Below are experts of layer 9 (counted from 0) of a mixture-of-experts language model. Rows are named router (the router's row for the expert), gate (a neuron's input weights, with its number), up (a neuron's input weights, with its number) and show model dimensions 0-95. Each number is 128 + 32 x the weight over its row's rms, rounded and kept within 0 to 255. Numbers have three digits each.
Before each expert's rows: a language model's description of what the expert responds to. This comes from a sample of Wikipedia text that the model never trained on.

# expert 16
Description: Inner word pieces of longer Latinate words, such as det-ect-ives, imp-et-us and loc-als, plus line breaks and pipes in tables.
router:115137160134162126117146108108155160087131064154125172133105168121086150115157127152126037070131100161149141066109108048119111136121191173121134152115144070119147159167166098166141116128121087149181172108138188123075170107076121141145101152162155136122071129146123102130129087136149176188
gate1:121162172118137115134117185117121098129141064109127135130106097116092089143123119183117112140071109146126109095134140038110128076143195224122082126081184091107139114120160096142191188153165089127133167115103142123102089116084149088185134150151099189143091115140131128112125105179151117114
up1:154123123031140127112155120110130118125164187119106148115144153150121159152118116163127130097125123148037128124056120134088203104162082129114166103116122111119092135120119090170134123092134176131090046155143135061132079116123190076189100152139106113170135117163131130130146090079166107094
gate2:088177120093203125124159127052099109160147063151113127139077192147144093126154173103123113134176068092140142129142113124096118122160148141134083151173140109116187149167173114114154160117171112095156181162123119122152139133082181101167130157132095108117055102080087114142150092153088148085
up2:160135142128079091140092106109107150092120133063145171133118127134116117109105178144174138173148137163181089113154130168122063125160153119179073149136119182117129074141107159110089089101096116106182133121190196118083120166169123183106110118119121152124158151078133093141090106220127084151

# expert 27
Description: Capital letters, periods and digits inside identifiers, initials, chemical notation and codes, such as J., M.O.R., IUCN, GNIS ID.
router:140085127134176094128186077109168151103076126101126133170118118130098064199162122115128107085129134087138063054118138155146095089070168161132190104115134142125110168137122134099187082097107091074132084127106172169076141107173134132147123165107122130139095090136142154125134121184164176142
gate1:146150113099176161172113113084126071154099149104117168148131127145114137163170093097114158127074143104151160052111155186091162156087177117177150145095095157132125200135092080139139076197169129180122109122096125080127099159124097152116153091100092111092172146094133128098097093157184144146
up1:136093077099111180172082105147161088169063142048087135206157184176078128113139112116118138090076129101139094099111114151079157136117139139137150145112133091163140174101115159101159104118117159181102104166144116155127127144122115152130179123091117074059154141119068185095123133118126152097
gate2:145090044120116134121166163125172188144122102091127140136188122106098093140132121101129118102108090118104178155081067117150121115165116104136183177131128138107146065064196129078175158126122149164115129129129122103155091071070152197131129165056097128111098143135144113123143102118143178090
up2:138087133069152118136166140153184181100134076100173124116162118144111150175130131080155108153172083122143135163162076147131097095137161070177147112146114150115195145142110144106106099174177152119112146165142131163146174092104097193148130193106115087097051112145117109144109126170131195090

# expert 21
Description: Tokens in sports results, music chart and award tables, such as pipe cell separators, Platin(um), Nominated, closing parentheses, and song and album.
router:150095114157115120149158051107154178112114137132152121184166155127114140174179105100121085096077091117125128097084156116096078105179134148140124110047119122103104147159119107184150091103162126050123065101112197090083121115157119108114141187108137169084113119156138107131112108100108191099
gate0:090072119114158171132119162093180128093111132102140154128130162102096136151149109078051075117127073164094117092093080145114058151134128135126093084097160124107120092121099103093128161113154083129143079102112155136188112162181153118163083189187180117106142105168114128139112114110202125166
up0:141124152121125065087109159091109123147102161076131105120125105103224122112171177130129147146127100100099157133106152136095175119068135079087138098197117105147175138146144086114167117079119101124105119136153109106134151124165116110084134050083114169143123154113208153148159152188125100059
gate1:101118106131151063172143119126183151140154110119111091121218091097100127119126154121110127151092119129114145136106059117104078102165143173082117098073134127104082094091128087114165131113132081110115097113110120072150161047139146161112170141140186162198147159177131118154130131138144111212
up1:146107123090150173108156190090122104111167127186132159091117150127127116128080142124145078098110167136147097129105134206084072132134083139080062159144153166108108135129143103112108139153112087219076124159131142080110132175141115186122137074139157115143102099206071150172093138132133142123

# expert 25
Description: Nouns naming people's roles, relations or organizations, and agent suffixes, e.g. director, father, President, company, publisher, builder.
router:093095111129095086154200115122147131095110066111139098137111122112094070169182127172136051129113110158159160076088154159102133098144092184064121136116139091095139185137150083115166105131149082072147121099112166143087165131087119145179122171154138096141101068145170140074124130145098126122
gate1:072128107085116126124092131111143149099181111080102105092124101067146095129091104134155081105150080152121151103149160198207093126136158122101088108072125157110149107115129119133103120164109106100121125104143136093202157106105042112121057174106114142128092107163121047130180106138129096135
up1:134092136098124130106180108126160120111079114139155129158090151096140127100192204111134101181165135124145124209141079122117190108169092190077164091147162176156108099142120161157120188172117119165096098129104121089080093118139138055119118107128121098144096149114073108136108109110132165066
gate2:114159106135114066152133137204109119106117079153223213059099124139121128145115149171160113148120125145123161191121112173127199103126120179094157153083171094116178193111140065156159131111130106140101152120110141158099162087086140128133111114104088065124106129143146152128147122113102130143
up2:152158088122168029123182144160108095143131178134117150130160050112126152155117084096140100155125158182160137116065217100097139102162121118103107137072085119145139159136122094116119137062124155114103148094122056149103181106098150123175171102135143084124151157140132098158162142100121129151

# expert 0
Description: Closing tokens of place names and numbers, such as country names ending addresses, year endings in tables, and °W coordinates.
router:091095131164153112151174066098183138084105102098127114176130111120118086134160150086137082097119142118164096101017126134094103125113104158103145126097149110133102132132188083147134072104179109096129127115147218106095129114144154126187079157124138116122100083121165122119132139210093155127
gate2:110155113086127155106150117060162100116193104095104163128158137142186167111151087155083144160156123117138092126099115149108168187183085149093115084123154117118142106146086221150141139156184133079171129135156153167136156170161094110083132172079113106063098145117149148155090134115182144139
up2:190135160187128128140151152128132153111120193154114176129147165133091069131081145154124079158154137157168217145136166173087076123157128137147148142140122105133102131093147130099166114111076105152149146156091091115125095184139139176172143079137128102048106094098161128106179100166167152078
gate3:082107106116133186145121134151147121131074110084161094128200064138107090116152151106130113195121142089122138151044152088176167128190104166143163134137074132036115130149118105134155130117169111088157144096182120109095136118068077102123137142104137134153121084058155113164152142142139120128
up3:127104061155132140112131109091138152174151148139116124197125085149117115111111180062086152104079142147134186110088071101111081173094130150124159118115039141087170140144131118177142106056133161103125142124121142156197153155116130198130065102145142118154144114154166115120148165121175129168

# expert 10
Description: Verb stems and verbs right after was/is/were, usually completed by -ed or -ing, e.g. dedic(ated), rest(ored), used, built.
router:091155101127185065139158092143144143146093119120144180130119115110121128124167100103149062124109141195208123093113186148042098113147138177126158113120131133136137173088126138170121120086129052104115081102156131116121147118184087140167082095132157098154125056150129135083140082162131148150
gate1:143047139129134119112162127125175121149116132112060098115115115118180122098130102148082078138056065189116121108130113118163112170134116101151120115120127095106150085089127130129162126213116084148134110147166170108138126061150131117046113077121175126108101150159108078178155072147105127086
up1:059129130099103128171165135093143136021111166161154108133161173104103108080124176132078103182133112109133126142139160114146085133126120123123171143106106152109181067163123153106059165115051139103129087101121144155132095128128136079090086151107161121152117091109057120085159146083140114154
gate2:135109126133133150084146169105183148072109137072157160054155115116168115117157168094150131151049148093110142101169108130040146112174118153104140144120152147137162148118147139131139147083098142119094092141062143186174141106159137115132157068127164135129119115146145130074183182114051147098
up2:153130047133147168075125183097158192078127081102107110144156156160130174155117123085160140122115105177096148096126160095170110104127133102134130102142112077126110101181180161061106201070093147180135108145115118128141121127152170144065117105130122137121121119166114115141103051072113125098

# expert 58
Description: Periods joined to word endings like ation. or ies., and table line breaks, plus inner pieces like mar-it-ime.
router:135143158116164065171136112137121141155128089150134139173117153071153113151133122137135041102125124103111120092116188120133091114092184106132131137128215135105075175144138059139153135157131099108127125097202158158099135120167133116129158147132099081127055049146093129087136091128075157167
gate1:147172104135120089132141127125170188117170112164201137143066143145098144051135161101153151111209155162154131094099117121143185110130142202122113074140092153121112166111125145168151132110119113143123122160085085156153152104095061063109114165161113059124135085129114120110078113077141139129
up1:084146136146094124136154124099129122204119157113058146161095143148180117127133121127096106122032112114142114108157147117138138139116126139132174154147130100159162105126108184128093142115199133095059134150188175145113101163109176148171181078109163122127161206134192166116112130118060130136
gate2:082117153120113079125068156129113088133140159132168125149048176073085128114142102150120058142154073123127087117131139165112140106128191132114135176133114053127077131145119104141165126131222099160168152145203169167127072154170115097134150119159101086121131116121097109107121115106114112089
up2:123197128168194148121164165180130123154218090134104142126106124125141135137115086078164116154140184119143084081146125148161134100142127081110129128154094125164161158187100159118105119141137151113076102168123148083136069129127140063172082115113168124181134128125178147149153083105065184102

# expert 28
Description: Capitalised pieces and head nouns of names, such as University, Party, Street, Home, Science in Bachelor of Science, and COVID-19.
router:093088113151114086148141065132183192100114079079144054149130103113096148174171136102121083075153143111144139066076151110129131102090135143143174122084140164137126164162149092140131074128150092074113119127126186147092112136110141142142100219100101124135113088080125160116128135196145135154
gate1:125127124117141087059112113128148041126130184107136113124102098127180135160145070148107139134088113160118109093114130139121117179124114173106100148107170120110174152131136132129075127100212140089097113116087169191105224105179154151135097171148081126102066081106140124105083099120141123107
up1:114146109131148096074124129122167062161095177096136181128115121096229144143146084160111095128153112191164117095115131101114119162155144183104110164075174124098124135135111162122092148123161160073150119120100141183124197089181125147141135146152108114113070073119113136092113080115187157155
gate2:135112120115133135111173139174160154124121067195211124059132105128133140136116134197096112111125182121161080066166047143162139119141129167107188160123153155116082142146064130163123114167117155078131110129082150129146121142081107189118117135073143113114132092094108110123126118060145159132
up2:156151106109115102161145105142096088107137097199136143127090140194153147136117133138121131124161108159196108075127040168117136127103136153115172124154193086141177145185144125137100156150078136179092104148129157075126177108073135096102114107102107053095156130163194117135101121169137149163

# expert 1
Description: Pipe separators ending cells in wiki tables, plus list dashes and some closing punctuation, e.g. Scorers |, Average |, 0–1) |.
router:086142068137126101164140111111099166080116132113150114205126125127098137143145126133131043110146154136170102094078193102123092048143147128136151148103177154098121181187128063171137111127158150071150075074116161157081114149140146156151175157132109107106125116100084171108125123162130155086
gate1:134160077159152105136122184115123104130127128124128123174075188139130174092126097126117076118073133169106090144067121069095130069116091176141160164192112123156184121064074139153121120144165145126166131131165115078181141154167111143125157123166204100117090113116077102108111144161111166111
up1:171159168169104061094097132148137161168100155115108138150137126054099089121104095163100096137109114093117072098129155160137111185144129155138124157115124113138128027082141190065118130119074132192098153117134148170067117168084130129129081148086113155128146105118138162143170178119168137144
gate2:111125168116161092155104153158125142097105163197164111115087091089140180183106080083113092166150114109128144128080104110123075124116149151203057101125127135162107180151103054157150105099091192169130146127085130187111117103076106135146173135125108127090173125089143126113102147157108175122
up2:108157090095189074053082081127155086154073110153186098085101149112112122167154123096191089122147129105164116113105071122155116094137164147108092163190102198055136102154143116114066123095181124096131088137099143101118127143150134080155128105135139141113124127141136129157060127164145120114

# expert 43
Description: Line breaks in lists and tables, plus word pieces with p, reg, ag, cap, e.g. chapters, Hispanic, Oregon, Pokémon.
router:072153147181170102083146138100149094139145084165155164159128128094112163187150117071111052088160024151092139122096153126116101092113163122128137166114152079099120113162129089157184078102120128128096133114094153104094112123113169126147110120120156121138110066138138179069102140124165146185
gate0:107085157107154161085149121104126089173180097120119150126170105112095127163147142196095141176103101127104104118106180100102137118139175131165111120034147157097139097148118116151128095102139191101094185127123141102123161145119158139148161082178154139182104110240112111097105150176154154110
up0:092163123143167134124127166120091130027098147055109185167149162133152086101105131083085108120127138170158101126132093083124072110097080116065148117074151158072120115159149117096112120137162082123155122154103130146145107127151130196099143101079169118174167163083098137166090094108117128149
gate1:097102142119192101167132106084112077135141124156150191122109137137188152133122149094107082188165134125144120100108062120141152177099143088130153100114125124152122172146177094134133136124106193092123142116123174149098061111058134178164111094101122083127111146115120174100080073157087151204
up1:107117081090076119072097089109150124111123171115092153122160133117124087103083125143112143109079148139126150154171139131148094177140170111156173057178132087068134133124104098168142147142162082156119085178142098066145172135119120125116138164054122138111092131116145033137183138123088126072

# expert 36
Description: Common adjectives and word-final suffixes such as -ing, -ed, -ful, -al, as in tight, unjust, mildly, masked, political.
router:146101104144117076172157169095173185143102117102129152132116165143098188126155110115137071081106094126171107080119169144080125181113143150152134152121188157112122150119096108150112109129135100070110106075121207098087151113130100110146130163174146049115132095130100175085164070166105168156
gate1:213181158191119127123085182090175151110131121131058141096141115074166121137133127114094119137138135148097165187160151123156191160118090165118172123154169090160109078177124144131154102176094090118156121118168141163150154097103157149062097090137125069110144115174097141137153091147138105098
up1:124190200134109123089076145140097142143092155130147125145096152144102081105129101125169088116117181131154148162118165081197184130121120160165154077188137158077174131144071098155099148077112089127093096182128130187132122161157145136164161141168137131147163133110131115113077152117124087203
gate2:119128081144132148089116180112140129161113183135143170187120190144152119113107075091104116129105101114144165176162180105107081158135107147112168162114181111150216122137085108158162177131124092094150173089082139116130130124099109136151123156115153084137199166162163082096191116099175142099
up2:095153155161135138191088158171160173155122094168121118110118159114160158121155100133037115076134079116116087120164132134074147130130078189177145154177157116177122144147109114108107141073072151092148177207097113126127103161120175142122137181054116137142133134167156163118141156148116116115

# expert 54
Description: Inner stems of common words such as newcomer, paved, heavily, divisions, plus line breaks and table-cell starts.
router:128078134108181109143126150152128099140080073127165114106169159137136161124140086088068085076103074158157118118081125108113066124142171178134077170121088109115097187076160097160170107161105053122157092103124153140094127105118119129139138126118077082111077069141143155113107123156178170150
gate1:097137105168144098143079153101125107156160101093110166091086125021120091150154104110143117105134139071168109160084127111148073094114156141105133163116107137161142169124139094124140077095148120117062099093077096139131163141186104061078104091088122063086129100098080135096153140087117124126
up1:171121141085119184153140095113144167105167095159162125124062131125138109173074142141145118121113180184133144151188152142124183055072094117186154091126151128119083131104144157135060153104101126129184160098108092133117099101123147098106116135129124176084137139184137135136131121187220139100
gate2:051094116182166163133152177166167173123113044117176112115113127098140140122116092133128114130094077149101137131099094107120129169128150170097110101141079068136143145140105125107127129145176130138226096127187092104152093092107196107138113148149134079115078155122132108114181099156189135132
up2:112182194154077154070095149168156129148121116084140100104184127124191126120194127109066141145214120142116155144104093158114149149174147109168114139110156165106182084089145113101116145133119118116076183108175120141180136103069154151118088162153087110150140181146118125164139135166109134168